Below are experts of layer 2 (counted from 0) of a mixture-of-experts language model. Rows are named router (the router's row for the expert), gate (a neuron's input weights, with its number), up (a neuron's input weights, with its number) and show model dimensions 0-127. Each number is 50 + 10 x the weight over its row's rms, rounded and kept within 0 to 99.
After each expert's rows: a language model's description of what the expert responds to. This comes from a sample of Wikipedia text that the model never trained on.

# expert 29
router:40 41 54 35 33 54 64 48 60 56 52 55 55 52 41 49 53 44 48 67 50 65 47 51 47 64 15 45 52 54 61 25 38 51 56 51 53 54 32 48 53 60 50 61 43 76 58 41 60 36 52 53 47 42 56 44 41 43 48 66 38 40 52 31 46 39 52 31 52 49 41 49 43 32 39 65 47 56 39 57 55 51 53 47 63 43 75 47 33 61 55 61 65 58 51 46 55 56 68 43 57 45 51 56 58 55 53 37 55 53 40 62 34 45 50 47 44 31 47 39 35 53 53 53 50 68 57 53
gate0:38 65 66 24 33 61 46 46 50 59 71 56 27 31 49 58 35 51 49 49 45 43 44 56 52 21 48 38 54 54 42 60 62 64 57 41 64 42 50 50 46 62 48 46 45 60 61 59 66 44 41 49 52 49 55 58 47 67 33 43 59 51 45 53 41 47 35 31 37 69 43 52 37 66 31 54 64 50 44 47 67 64 46 55 51 54 45 42 40 39 61 25 53 49 45 45 53 68 43 50 50 54 60 46 56 49 37 49 45 51 39 49 44 48 56 52 37 49 57 50 46 46 47 57 47 59 60 38
up0:72 66 50 71 55 72 39 52 67 53 31 47 54 54 45 49 41 38 46 47 49 32 49 45 35 71 54 50 46 54 38 48 62 34 61 46 43 48 35 62 43 49 44 40 44 48 34 43 66 49 53 42 33 47 42 27 68 54 58 41 41 62 60 56 45 49 45 63 60 42 46 32 62 58 54 44 69 65 37 55 44 51 60 43 59 43 63 44 41 53 39 54 48 44 42 52 59 50 43 47 33 54 43 38 50 72 44 52 43 57 57 38 45 62 48 52 50 43 43 59 60 41 37 31 58 56 49 50
gate1:60 62 43 49 59 43 60 48 55 50 40 55 41 65 70 44 46 61 44 68 59 28 41 62 55 70 46 45 52 56 44 54 56 62 58 42 64 38 71 70 32 55 53 48 64 52 49 53 36 54 60 41 70 42 71 44 46 49 59 47 46 38 55 51 49 45 37 49 50 37 56 47 60 49 51 62 38 49 54 47 53 63 25 61 43 57 58 59 46 53 56 53 53 44 47 63 52 50 52 50 57 42 45 62 52 58 65 39 58 47 54 66 70 41 43 40 53 42 53 64 25 59 42 48 42 78 49 46
up1:53 59 66 55 54 41 51 50 48 46 52 54 61 58 39 51 59 59 44 42 58 56 47 46 59 54 57 69 63 43 60 45 63 43 65 57 44 52 45 45 29 42 19 51 50 46 28 41 45 65 45 43 62 40 55 46 46 49 63 31 38 57 45 43 71 45 56 71 51 51 60 47 51 45 49 60 57 57 43 67 31 46 40 67 55 35 50 60 75 36 42 36 45 41 51 56 44 47 57 56 44 46 47 51 61 30 41 43 49 59 52 60 56 39 44 50 59 39 62 56 51 50 56 59 62 81 52 48
Punctuation and symbols inside numbers and measurements: thousands commas, parentheses before metric conversions, degree and minute signs in coordinates, spaces before percentages.

# expert 45
router:45 53 58 51 30 44 37 62 41 56 60 40 67 51 57 44 39 38 51 49 72 61 46 61 42 57 48 59 53 55 70 32 38 50 54 48 53 39 44 55 52 44 64 60 52 56 53 34 61 36 46 46 40 52 66 44 51 54 20 63 58 32 57 45 67 43 58 41 51 36 58 39 47 44 41 69 45 40 36 43 49 57 50 52 61 54 58 43 56 35 41 55 57 59 50 41 50 52 60 50 48 64 48 34 62 34 60 39 39 63 54 67 51 71 56 46 49 55 24 50 57 59 41 39 39 53 52 50
gate0:41 47 60 45 51 55 56 50 47 75 64 65 51 57 40 57 45 56 49 34 51 59 45 63 65 41 65 62 49 43 42 46 31 55 62 42 37 65 47 42 44 27 30 43 43 47 48 58 68 46 36 47 30 56 52 56 67 48 51 49 44 29 68 49 34 52 49 53 52 51 55 44 55 27 46 47 80 45 56 46 51 56 51 45 57 50 60 54 56 58 63 49 45 29 48 49 40 36 51 49 49 43 30 50 47 57 67 54 55 61 43 47 39 65 51 43 57 44 40 51 60 63 56 51 59 55 33 39
up0:47 46 41 48 62 52 37 52 69 46 42 44 58 49 38 49 47 59 63 48 49 35 45 37 48 39 70 46 53 41 49 51 37 37 41 54 57 32 56 57 37 46 55 48 58 48 40 57 42 48 47 53 40 56 29 46 51 50 59 41 68 44 48 48 45 40 51 55 34 61 50 54 38 44 57 49 41 37 63 32 53 51 27 59 46 59 68 42 45 61 61 37 54 31 38 33 59 42 52 31 64 52 56 65 38 51 55 41 37 43 31 57 58 67 37 57 29 49 39 66 59 53 65 45 39 37 59 48
gate1:55 56 61 57 61 57 31 57 53 50 50 60 65 58 46 52 67 56 63 33 52 61 54 24 33 33 66 50 49 65 55 45 34 49 36 49 65 51 30 49 74 63 45 62 26 44 58 60 58 30 61 62 52 48 52 52 49 57 47 55 47 43 55 57 55 54 38 52 45 64 46 46 62 43 33 61 47 52 48 48 42 41 57 49 65 41 52 75 53 64 60 44 48 54 39 38 49 47 56 44 47 56 57 46 40 37 37 48 63 54 31 52 45 63 60 59 57 40 47 46 60 41 48 38 50 32 50 54
up1:33 42 43 65 49 44 42 61 52 55 41 56 58 54 55 38 49 55 81 46 68 28 48 57 35 61 70 34 49 40 44 54 38 55 46 51 64 48 49 63 39 43 53 19 56 39 53 55 40 57 53 56 72 46 60 43 46 35 50 49 38 53 42 44 67 47 42 53 32 51 57 54 52 54 59 48 47 42 48 35 47 46 42 40 62 67 51 45 63 40 64 38 55 49 61 59 39 48 47 62 57 48 61 44 40 44 60 46 47 42 67 42 45 53 75 56 51 50 44 56 55 63 57 70 48 56 47 52
Opening pieces of words, often after the or a, such as st, cont, prot, Tr, exp, in maintained, protest, acquired.

# expert 4
router:45 44 56 42 52 53 42 53 48 71 57 44 45 53 33 52 49 43 45 76 53 59 43 60 53 67 52 46 63 43 53 46 44 50 53 42 47 42 28 48 73 49 66 39 57 67 51 46 58 52 45 38 46 44 63 41 30 43 30 53 38 42 50 39 42 35 43 54 50 42 42 47 67 32 42 58 54 56 52 45 51 57 73 49 46 51 50 46 47 37 65 60 59 61 54 49 57 54 43 44 47 60 41 25 40 44 70 35 54 53 53 65 50 69 60 42 53 47 59 42 18 47 51 47 50 47 57 56
gate0:43 53 34 37 51 60 47 61 57 69 45 29 55 37 45 38 31 40 41 47 41 52 49 49 60 40 49 64 61 49 42 50 52 61 43 50 40 63 52 43 48 36 47 46 57 58 70 60 44 58 48 58 53 43 51 59 51 63 50 51 52 52 40 58 34 76 42 56 53 47 37 47 56 52 68 61 65 47 55 64 40 67 49 37 67 57 61 46 49 53 60 73 54 54 56 71 52 48 36 44 61 65 39 69 61 47 44 33 49 65 53 43 46 56 69 56 55 54 42 43 42 43 62 56 41 53 32 61
up0:55 33 51 35 26 41 40 61 53 56 58 46 47 44 68 49 47 50 63 55 54 52 50 44 58 64 44 46 33 48 52 54 48 47 45 62 70 49 53 51 45 56 67 45 51 43 59 54 51 44 31 60 49 63 62 57 49 45 54 72 45 55 32 45 59 35 58 50 54 49 58 40 54 36 65 39 47 39 42 38 43 50 58 36 46 55 41 57 47 54 41 51 65 52 58 53 58 39 32 56 32 47 40 41 37 36 77 38 49 40 47 60 26 51 47 47 54 71 45 34 55 34 50 52 59 39 59 32
gate1:52 45 49 28 55 66 49 47 68 37 45 33 60 28 45 63 50 45 47 43 57 31 45 60 57 50 40 54 66 45 58 61 38 54 58 44 66 56 48 52 35 46 48 51 50 51 36 74 55 48 45 38 46 43 44 39 48 33 52 80 46 44 38 51 29 54 58 45 52 34 30 54 54 54 42 57 61 49 59 44 45 61 44 42 46 30 36 61 52 52 47 48 42 46 60 44 45 49 61 62 38 46 52 61 54 37 46 26 39 46 46 53 58 30 58 45 41 57 60 41 51 57 50 61 53 49 48 68
up1:44 53 39 65 37 72 38 43 38 48 50 50 64 42 52 46 63 42 53 57 58 49 42 63 58 59 47 40 35 65 53 49 66 63 56 59 49 46 33 62 37 40 50 54 45 45 68 64 47 53 47 45 37 50 41 58 52 47 45 53 54 58 48 57 63 46 51 52 54 53 56 30 36 30 44 57 53 67 53 45 68 55 48 51 42 60 59 55 37 62 51 31 30 56 44 70 70 47 50 33 47 62 39 46 33 49 42 47 53 50 49 44 52 44 36 56 40 63 30 64 65 50 39 48 59 75 41 43
Colons, pipes, dashes and time words leading into dates, such as Died:, Released:, On, In, During, until, since.

# expert 62
router:47 38 48 42 57 41 49 45 40 41 49 45 50 71 53 43 43 48 34 70 45 60 43 47 41 55 48 71 68 38 51 41 54 66 59 49 65 40 38 48 56 51 58 57 53 50 57 37 54 49 51 50 70 51 53 52 31 43 37 56 41 61 62 54 43 34 62 40 39 52 32 36 67 32 43 40 43 38 52 40 46 54 54 56 55 37 64 55 34 48 85 47 55 52 60 50 59 64 55 45 39 69 28 58 49 54 45 46 39 49 55 54 39 58 51 51 44 52 52 62 50 46 49 52 45 62 60 69
gate0:29 43 57 36 51 39 48 54 48 67 52 46 45 60 58 45 43 49 58 64 36 63 45 51 44 64 45 59 61 46 43 49 52 39 55 33 63 48 69 52 54 49 77 49 45 58 33 48 49 57 48 62 49 30 60 44 45 35 41 53 36 57 48 48 32 46 38 46 64 48 57 48 61 36 41 39 38 49 58 54 45 33 55 61 50 43 45 61 59 60 63 53 31 45 32 44 70 44 53 60 50 60 54 60 57 48 52 58 52 45 44 45 50 31 25 48 45 39 25 65 45 51 44 52 57 39 65 57
up0:52 63 54 58 35 65 57 60 51 33 66 73 72 40 40 49 55 42 50 45 62 58 42 50 32 50 47 47 44 66 32 54 41 52 50 55 29 68 39 58 65 55 51 42 46 42 38 46 38 50 54 35 65 61 43 51 43 45 30 62 50 59 54 51 67 43 50 60 62 37 61 52 39 47 66 49 61 56 57 53 48 45 53 43 54 66 47 40 66 45 40 28 40 62 46 45 55 38 47 31 58 45 46 65 37 53 52 67 28 53 42 56 50 44 38 41 45 50 56 44 57 50 63 50 46 41 46 48
gate1:29 44 38 63 50 47 30 46 46 35 65 55 38 45 40 54 64 49 63 60 54 47 46 52 53 55 51 47 57 55 55 55 62 43 38 58 49 43 52 64 31 38 52 54 53 51 38 45 58 47 61 54 67 42 56 66 52 59 55 48 25 70 74 56 57 36 51 70 49 45 45 30 59 57 36 38 63 40 49 24 44 49 51 39 48 54 57 40 58 41 42 62 38 43 59 41 49 40 59 66 39 39 39 50 45 45 64 45 40 54 57 50 57 61 57 55 42 53 42 55 35 48 25 57 51 57 60 54
up1:46 37 52 50 59 65 67 44 56 43 62 41 59 30 54 59 49 45 56 59 39 51 47 52 58 40 62 51 51 64 34 58 44 40 42 60 43 58 35 46 45 48 54 39 46 42 50 50 49 65 41 63 68 53 57 59 55 61 42 22 54 54 44 42 47 43 47 20 42 55 50 48 41 33 40 48 32 36 49 65 42 61 57 32 59 45 62 38 41 53 57 38 48 44 46 62 34 28 53 45 50 52 50 58 58 37 56 60 49 50 37 47 46 67 49 54 49 36 50 42 72 43 45 34 41 62 35 54
Syllable pieces inside foreign or unusual proper names and rare words, such as Chongqing, Oaxaca, accompanied, Pendragon.

# expert 41
router:49 23 42 54 53 54 54 52 52 70 60 47 68 60 33 51 36 39 48 60 60 52 51 56 48 45 44 59 53 38 61 41 50 71 57 43 51 48 41 50 67 58 47 36 47 67 58 46 62 30 53 53 46 31 62 47 41 36 30 76 50 48 57 44 51 24 48 46 52 60 55 47 68 36 49 58 43 34 38 46 45 45 57 50 48 41 55 50 35 52 62 57 54 54 56 50 50 54 61 42 56 58 34 53 63 38 59 53 46 54 40 50 34 68 52 40 38 57 54 72 42 54 35 48 42 45 54 51
gate5:47 45 21 40 48 40 55 46 64 31 29 38 44 48 51 65 64 61 57 49 54 52 55 67 54 56 58 63 52 69 53 53 45 38 44 52 61 63 41 49 53 51 50 53 56 38 53 53 43 41 44 39 74 37 38 44 53 59 32 42 53 56 47 51 47 57 38 56 34 63 65 39 62 44 50 49 46 59 51 47 40 43 51 50 43 44 52 47 33 78 39 67 73 44 70 55 43 59 57 45 54 53 42 57 35 40 65 58 62 62 45 49 45 47 43 48 50 56 35 52 47 60 32 45 36 57 41 48
up5:39 41 54 40 35 36 39 42 41 46 52 57 44 54 50 51 53 53 40 43 60 49 50 79 51 39 39 25 51 52 39 46 40 40 60 64 48 61 48 49 50 24 48 32 50 60 40 41 39 50 66 47 39 54 20 48 49 52 63 46 54 51 54 67 40 58 54 61 39 37 50 47 39 53 48 45 38 55 49 34 49 61 47 54 61 58 71 53 69 45 32 40 39 46 45 58 55 46 53 46 50 58 45 54 32 45 55 51 49 46 52 45 56 61 55 39 53 52 51 64 71 50 51 58 74 28 44 43
gate6:60 71 49 54 56 44 56 33 52 49 53 63 61 25 43 35 57 63 56 47 33 59 52 68 53 38 42 52 64 62 65 43 54 71 66 22 48 49 51 69 44 57 57 48 54 58 50 43 43 41 49 47 41 49 51 60 49 65 45 55 53 49 45 44 50 58 32 45 52 50 48 62 50 51 54 73 39 42 54 40 68 42 51 49 45 43 53 49 56 38 65 32 60 64 46 33 37 47 42 47 55 45 45 57 55 52 44 66 36 50 50 63 39 40 32 59 64 55 32 56 64 49 47 52 42 34 45 48
up6:51 44 32 27 39 34 59 44 51 56 42 63 64 31 53 25 41 57 54 55 56 49 47 60 45 47 31 39 57 63 42 45 57 47 47 46 54 41 55 37 63 55 61 24 52 51 48 71 58 40 41 57 34 54 53 36 29 52 47 47 48 57 38 44 40 47 48 42 56 44 60 61 39 36 58 39 52 52 41 61 58 52 35 42 55 51 48 36 51 47 62 48 55 57 54 37 66 37 65 44 40 70 36 55 58 41 49 69 58 71 49 51 59 51 47 61 49 37 51 46 48 41 43 37 61 58 51 45
Pipe delimiters between table cells after names or numbers, and semicolons or commas ending list items, as in tracklists, fight records, and team lists.

# expert 2
router:49 40 54 48 46 34 43 50 48 48 38 44 57 72 27 44 42 47 48 52 54 52 57 49 50 59 45 55 44 47 69 47 51 60 53 58 58 60 25 67 53 55 51 66 70 54 67 47 52 50 37 49 54 45 63 36 30 50 51 55 40 52 50 46 58 47 39 41 60 62 51 43 51 57 36 60 38 46 50 51 54 53 58 66 38 46 55 51 56 44 61 47 67 59 53 46 46 52 83 55 36 62 46 45 63 46 59 21 54 66 47 47 31 63 57 53 40 57 41 64 37 59 39 37 49 40 67 51
gate0:39 60 43 34 57 60 51 36 43 52 49 47 40 59 34 39 43 46 48 58 51 52 54 54 47 63 43 64 42 56 53 39 48 62 40 52 59 46 42 57 70 54 51 76 42 72 53 51 46 49 49 55 59 57 57 37 32 55 55 39 39 56 59 35 52 47 55 69 47 49 56 60 58 71 37 43 59 43 44 53 60 55 56 62 55 53 30 60 34 57 47 67 41 55 47 30 22 42 61 57 39 68 47 55 43 59 56 44 43 58 51 35 51 38 61 51 49 53 52 67 47 69 56 54 56 42 60 70
up0:57 53 49 45 59 47 61 54 47 29 45 42 51 63 32 25 53 39 53 69 35 61 55 44 59 61 51 52 59 43 61 50 48 43 37 46 58 53 60 56 48 37 43 66 41 35 57 50 53 43 42 51 65 38 30 62 48 55 45 38 43 46 43 46 42 49 27 24 58 62 54 55 68 56 48 49 53 45 25 61 53 36 42 46 67 60 68 47 48 53 49 46 42 56 42 42 62 45 63 66 45 50 48 46 45 61 42 41 57 49 64 47 61 50 65 62 66 35 54 60 58 52 58 38 52 44 60 34
gate1:47 45 55 46 35 46 57 43 45 41 46 68 58 67 55 38 55 67 64 38 41 39 56 45 46 39 58 52 52 33 42 52 46 61 42 43 60 43 59 40 58 36 50 57 59 39 38 48 51 36 54 44 59 38 51 64 43 47 67 62 54 55 67 38 34 55 44 32 60 63 48 42 43 58 45 46 44 61 34 54 55 56 64 46 67 60 57 55 43 51 48 50 62 58 47 59 39 63 34 75 40 48 56 44 72 52 47 73 51 60 46 47 67 46 66 41 56 39 28 36 57 52 42 44 56 38 42 52
up1:61 63 51 45 63 47 63 70 57 55 64 45 62 60 61 55 63 64 33 48 47 57 58 39 58 41 45 33 43 69 46 42 48 38 55 53 22 59 48 44 52 60 57 47 60 45 53 53 32 46 41 49 55 46 55 63 41 41 59 43 48 36 69 46 46 52 53 37 62 55 61 61 49 46 37 74 51 53 37 47 53 73 42 58 47 64 50 65 57 40 61 61 72 40 59 58 39 57 46 39 40 46 55 50 51 58 52 43 63 50 60 43 45 41 37 54 29 54 37 37 60 49 44 36 39 48 43 52
Verb-final pieces and past participles after was, is or has, often before by or to, such as backed, known, made, served.

# expert 1
router:51 35 51 37 50 48 45 56 64 52 43 54 62 68 44 42 56 59 38 55 56 59 43 56 51 62 38 57 48 46 51 41 50 42 53 43 57 61 42 63 61 62 52 58 49 70 42 42 61 44 50 51 47 40 60 44 38 53 36 82 40 41 53 44 52 42 46 46 50 55 47 49 63 16 41 45 55 44 46 41 56 43 68 53 61 40 55 55 29 51 55 46 46 64 48 40 53 52 66 44 49 53 57 42 77 46 50 54 50 53 53 49 19 61 57 36 44 40 34 59 20 50 56 54 54 55 47 50
gate5:29 43 71 52 43 40 52 44 44 46 57 51 54 46 33 58 43 52 51 49 48 73 61 44 58 60 54 67 52 52 32 46 44 36 35 62 49 57 47 45 47 63 62 56 50 49 31 47 44 59 33 38 48 46 47 49 46 57 48 49 59 36 40 57 37 52 57 57 45 44 39 49 57 53 53 63 44 47 49 39 52 40 49 36 55 53 52 66 71 50 35 39 61 39 37 54 60 51 60 38 48 39 70 49 31 39 61 71 46 41 53 53 41 46 37 71 40 26 59 41 73 53 47 48 45 40 62 63
up5:36 49 64 54 41 51 55 66 37 45 53 56 38 45 64 34 46 40 30 41 38 40 47 56 40 73 44 40 68 48 38 49 44 48 56 52 49 37 29 63 64 57 31 35 42 53 32 37 62 42 59 58 38 42 53 61 43 53 45 70 46 48 64 52 44 53 43 45 42 57 41 59 51 52 64 52 58 74 64 70 52 50 58 59 52 70 45 36 38 41 47 51 34 48 51 47 51 55 60 52 42 37 60 48 47 45 63 53 38 75 50 47 60 62 37 54 54 55 58 46 52 43 52 51 45 59 46 59
gate6:32 46 53 53 40 53 61 38 56 55 47 46 54 73 37 54 50 38 56 48 52 44 56 48 61 58 60 70 46 24 48 51 40 59 59 73 57 62 45 45 57 53 46 53 48 48 37 63 58 47 49 63 55 53 42 44 55 52 44 53 49 48 34 51 50 59 45 68 54 36 49 55 50 51 54 51 49 61 27 48 58 67 49 65 58 49 44 43 38 76 32 42 54 65 71 71 53 41 47 43 43 38 43 53 47 68 69 68 63 41 44 38 51 55 39 36 59 53 45 43 66 60 53 44 63 63 57 48
up6:48 48 55 60 56 46 45 58 39 59 45 69 47 67 34 48 45 42 65 56 58 40 35 37 56 54 39 64 61 58 42 51 39 49 52 44 51 43 43 47 62 47 46 54 68 40 39 27 54 50 62 44 38 45 53 57 44 72 53 65 47 54 60 46 42 46 48 48 47 62 39 41 68 29 45 47 43 62 48 43 45 40 55 39 30 72 55 41 50 52 40 53 46 51 57 47 35 51 43 43 67 37 52 62 54 62 51 63 48 54 52 55 37 61 48 52 29 47 62 37 21 46 54 42 36 36 35 43
Pipe separators between cells in statistics and election tables, plus month names after day numbers, such as 27 December, 15 May.

# expert 59
router:45 37 47 48 50 33 44 41 55 57 45 37 69 69 22 35 42 38 45 52 44 55 56 54 44 60 45 54 50 54 66 56 38 49 61 60 53 65 46 47 64 64 47 44 63 62 60 41 64 46 32 42 63 47 63 37 16 54 37 59 36 50 46 47 66 45 43 50 59 55 40 48 53 56 39 68 38 49 41 51 50 62 51 65 52 43 55 46 54 47 59 45 62 65 41 47 45 48 60 47 29 51 52 58 57 46 45 21 46 62 46 50 48 51 49 44 52 53 40 48 37 64 45 34 46 46 61 48
gate0:52 48 47 35 59 42 47 54 50 45 48 50 53 59 54 35 42 63 57 55 39 66 50 50 59 43 52 55 31 69 54 39 40 46 52 48 65 29 47 38 48 67 48 41 53 52 43 23 58 55 44 52 44 58 53 57 53 70 24 62 55 55 46 50 53 52 36 50 59 39 54 52 54 54 18 55 60 58 40 46 38 47 48 43 61 68 53 61 41 40 50 39 61 48 44 56 39 32 48 47 45 49 55 56 37 45 52 82 59 33 57 36 47 44 63 58 46 38 51 53 35 49 42 61 48 50 44 65
up0:42 47 61 38 53 61 63 54 30 39 47 54 64 48 53 38 42 62 54 41 51 54 65 44 52 50 54 61 54 64 48 54 30 53 63 63 53 57 43 70 41 28 37 46 47 65 49 42 59 48 34 57 47 31 58 54 66 45 48 48 65 55 48 49 51 60 48 47 65 35 34 47 46 44 43 36 58 48 54 30 43 46 35 40 40 55 53 66 49 41 35 53 64 58 35 41 44 33 56 52 47 40 39 48 67 51 53 68 68 40 52 70 32 45 42 43 50 56 58 49 45 36 49 50 43 61 35 39
gate1:42 48 65 54 53 30 52 44 51 42 38 56 65 43 51 62 58 35 47 43 54 60 36 45 34 35 41 67 54 50 63 51 32 51 56 49 53 56 48 54 47 65 54 51 43 56 33 45 40 42 59 50 56 46 65 43 41 45 63 52 62 53 59 49 52 50 51 32 60 39 66 64 26 60 45 37 58 56 47 27 46 46 63 53 64 58 40 49 61 45 57 35 49 40 52 43 41 43 52 55 54 62 48 38 46 43 50 38 61 61 48 81 35 41 29 32 41 54 30 38 56 47 53 46 53 61 45 48
up1:57 65 28 56 45 49 46 37 42 72 61 63 47 53 83 50 41 37 57 37 51 48 55 54 53 47 42 50 62 59 52 22 50 35 51 29 40 53 46 39 58 37 53 35 66 41 69 43 37 54 37 37 46 38 65 33 58 61 45 39 61 42 25 57 65 51 58 50 39 44 48 49 41 51 48 45 42 47 44 57 45 51 37 60 58 59 53 40 38 48 45 54 45 50 50 54 37 45 48 60 59 36 60 40 50 54 56 48 39 67 52 49 65 52 50 58 41 35 63 58 48 44 54 55 55 41 53 55
Past and progressive verb endings (refus-ing, divor-ced) and reporting or action verbs like said, announced, called, moved in prose.

# expert 6
router:48 43 46 43 54 41 54 53 54 67 61 41 61 55 39 55 56 48 32 63 55 44 32 59 60 47 40 63 59 22 76 42 50 51 66 51 49 52 43 53 63 58 46 52 78 57 61 28 55 46 54 51 52 54 59 40 52 42 38 73 46 39 63 54 57 40 54 55 33 50 40 52 54 46 39 51 42 49 50 45 55 58 54 43 52 40 64 52 50 36 54 42 62 63 53 61 51 66 54 41 56 46 29 50 51 34 46 44 35 61 45 54 40 46 53 49 48 55 30 51 54 44 41 42 36 74 70 54
gate0:39 41 39 64 58 46 42 66 48 62 57 70 52 32 48 50 61 36 31 63 61 34 57 61 48 47 40 56 48 42 57 35 55 39 47 46 42 62 50 41 35 41 41 59 57 49 40 57 36 64 41 32 56 45 54 62 59 40 45 60 45 44 55 55 62 50 46 45 56 39 57 55 50 47 51 62 44 55 35 43 62 55 50 42 53 42 52 56 44 33 40 60 61 36 51 56 47 28 50 27 51 43 45 48 41 58 62 62 48 58 41 46 43 44 34 34 39 48 60 53 33 36 40 63 31 48 71 63
up0:52 64 47 34 44 65 45 57 53 44 49 47 35 49 63 53 40 46 61 54 55 47 62 38 60 47 54 54 33 45 55 50 23 44 46 62 49 59 35 33 39 56 51 38 69 64 63 39 50 41 46 33 43 53 50 50 43 53 50 54 53 40 55 36 36 45 51 26 35 44 50 58 42 52 49 52 49 41 36 50 32 38 57 44 46 47 43 41 41 46 59 53 49 44 43 50 47 44 42 35 46 42 65 57 50 59 43 69 49 55 24 57 57 55 47 48 48 48 53 43 40 36 70 39 72 26 32 61
gate1:32 63 68 27 40 30 47 58 55 50 72 35 58 56 57 58 50 46 61 60 42 66 66 57 60 36 40 68 60 52 48 55 65 47 51 40 37 57 48 58 50 45 47 30 61 51 43 35 30 44 60 52 55 47 41 39 44 44 56 52 35 40 56 62 53 39 50 49 52 36 64 53 61 62 45 73 48 43 64 55 38 48 59 41 52 51 56 45 38 65 56 47 43 55 44 53 62 57 51 61 64 59 50 36 55 43 46 54 44 58 51 51 64 39 59 34 69 45 42 50 64 31 50 43 46 59 57 53
up1:39 52 66 34 53 42 41 57 59 63 43 51 46 62 51 49 55 41 41 42 33 36 47 57 63 58 35 42 52 46 53 46 65 44 52 45 66 50 50 34 51 51 57 47 38 40 60 71 31 42 43 59 63 56 55 64 29 55 51 49 57 41 59 66 51 63 45 57 65 43 35 47 45 50 53 48 59 39 57 61 65 31 48 65 39 42 67 41 65 54 53 53 47 57 48 53 52 32 31 67 25 59 59 65 52 45 39 42 36 45 58 53 54 45 47 58 47 60 49 44 51 68 39 35 57 62 48 38
Capital letter or short word-initial pieces, especially F, A, C, G, Gu, starting names or words, such as Findlay, First, Gujarati.

# expert 54
router:48 41 38 47 47 47 55 49 55 58 33 42 67 54 46 53 61 35 52 51 52 59 38 48 47 53 40 56 55 41 57 35 50 63 60 63 48 49 52 63 46 54 69 51 62 60 54 37 50 46 57 47 57 28 70 44 44 39 18 70 49 33 47 52 42 39 47 52 38 47 28 39 63 38 24 58 33 45 36 51 68 40 54 52 45 59 49 51 44 51 61 53 52 63 48 52 53 60 60 52 57 56 31 33 57 34 64 49 34 43 39 58 41 42 60 46 37 55 51 45 53 53 48 53 53 68 52 46
gate0:45 44 53 70 52 44 45 55 42 57 42 46 56 68 43 46 59 62 46 57 49 56 33 69 65 20 56 67 53 46 62 43 44 39 33 48 42 46 48 52 51 68 68 39 59 59 53 43 55 60 55 51 59 48 51 48 34 68 54 46 50 52 53 32 61 48 68 47 61 34 51 56 57 53 63 28 49 68 47 66 58 58 65 52 54 56 58 54 29 43 39 45 53 43 46 44 31 44 51 50 63 48 63 43 47 41 55 49 44 53 37 60 54 44 65 47 45 46 33 40 26 56 56 62 50 39 53 51
up0:44 61 56 77 63 55 39 72 61 50 55 59 37 55 40 23 56 42 64 43 49 53 45 46 36 48 58 47 59 53 55 49 51 57 44 53 44 56 66 77 59 53 59 37 29 37 56 35 38 50 49 56 46 51 57 52 56 40 66 47 63 39 57 57 49 54 48 56 60 64 47 37 38 63 56 69 47 48 49 61 67 49 44 52 43 37 64 48 50 49 47 70 37 52 59 50 53 67 55 48 63 55 44 63 40 63 43 55 56 45 57 67 34 53 48 45 44 66 52 60 61 56 43 47 61 42 60 43
gate1:48 41 46 41 46 48 48 52 46 44 49 62 52 55 37 54 50 60 47 51 36 54 47 39 56 51 51 48 40 55 32 34 49 56 26 42 56 57 48 62 52 52 51 52 37 56 50 45 58 51 49 29 44 52 47 63 19 38 58 51 38 49 66 41 60 44 63 46 56 67 35 57 55 46 48 43 45 21 56 53 39 60 53 35 49 51 44 36 53 52 52 62 46 53 36 36 59 50 55 53 55 59 46 49 54 39 51 49 48 42 45 53 48 48 38 60 54 29 54 53 85 49 32 64 77 60 66 62
up1:63 40 67 64 41 28 55 42 55 31 52 44 59 52 33 41 53 51 65 45 45 56 47 40 58 65 81 39 71 50 55 54 38 58 63 52 47 59 68 50 54 68 55 56 59 42 53 48 58 39 55 61 46 38 40 43 66 67 57 53 58 37 56 48 61 60 71 51 58 57 38 58 36 39 59 64 50 56 65 42 52 56 51 43 42 40 50 52 55 55 46 40 40 51 40 49 43 27 41 49 46 29 46 60 45 57 50 38 55 51 45 55 61 59 53 54 36 34 47 59 30 52 56 45 45 52 48 51
Single capital letter opening a surname or word in tables and name lists, such as B-enneteau, C-oghlan, T-obin, K-aysanne.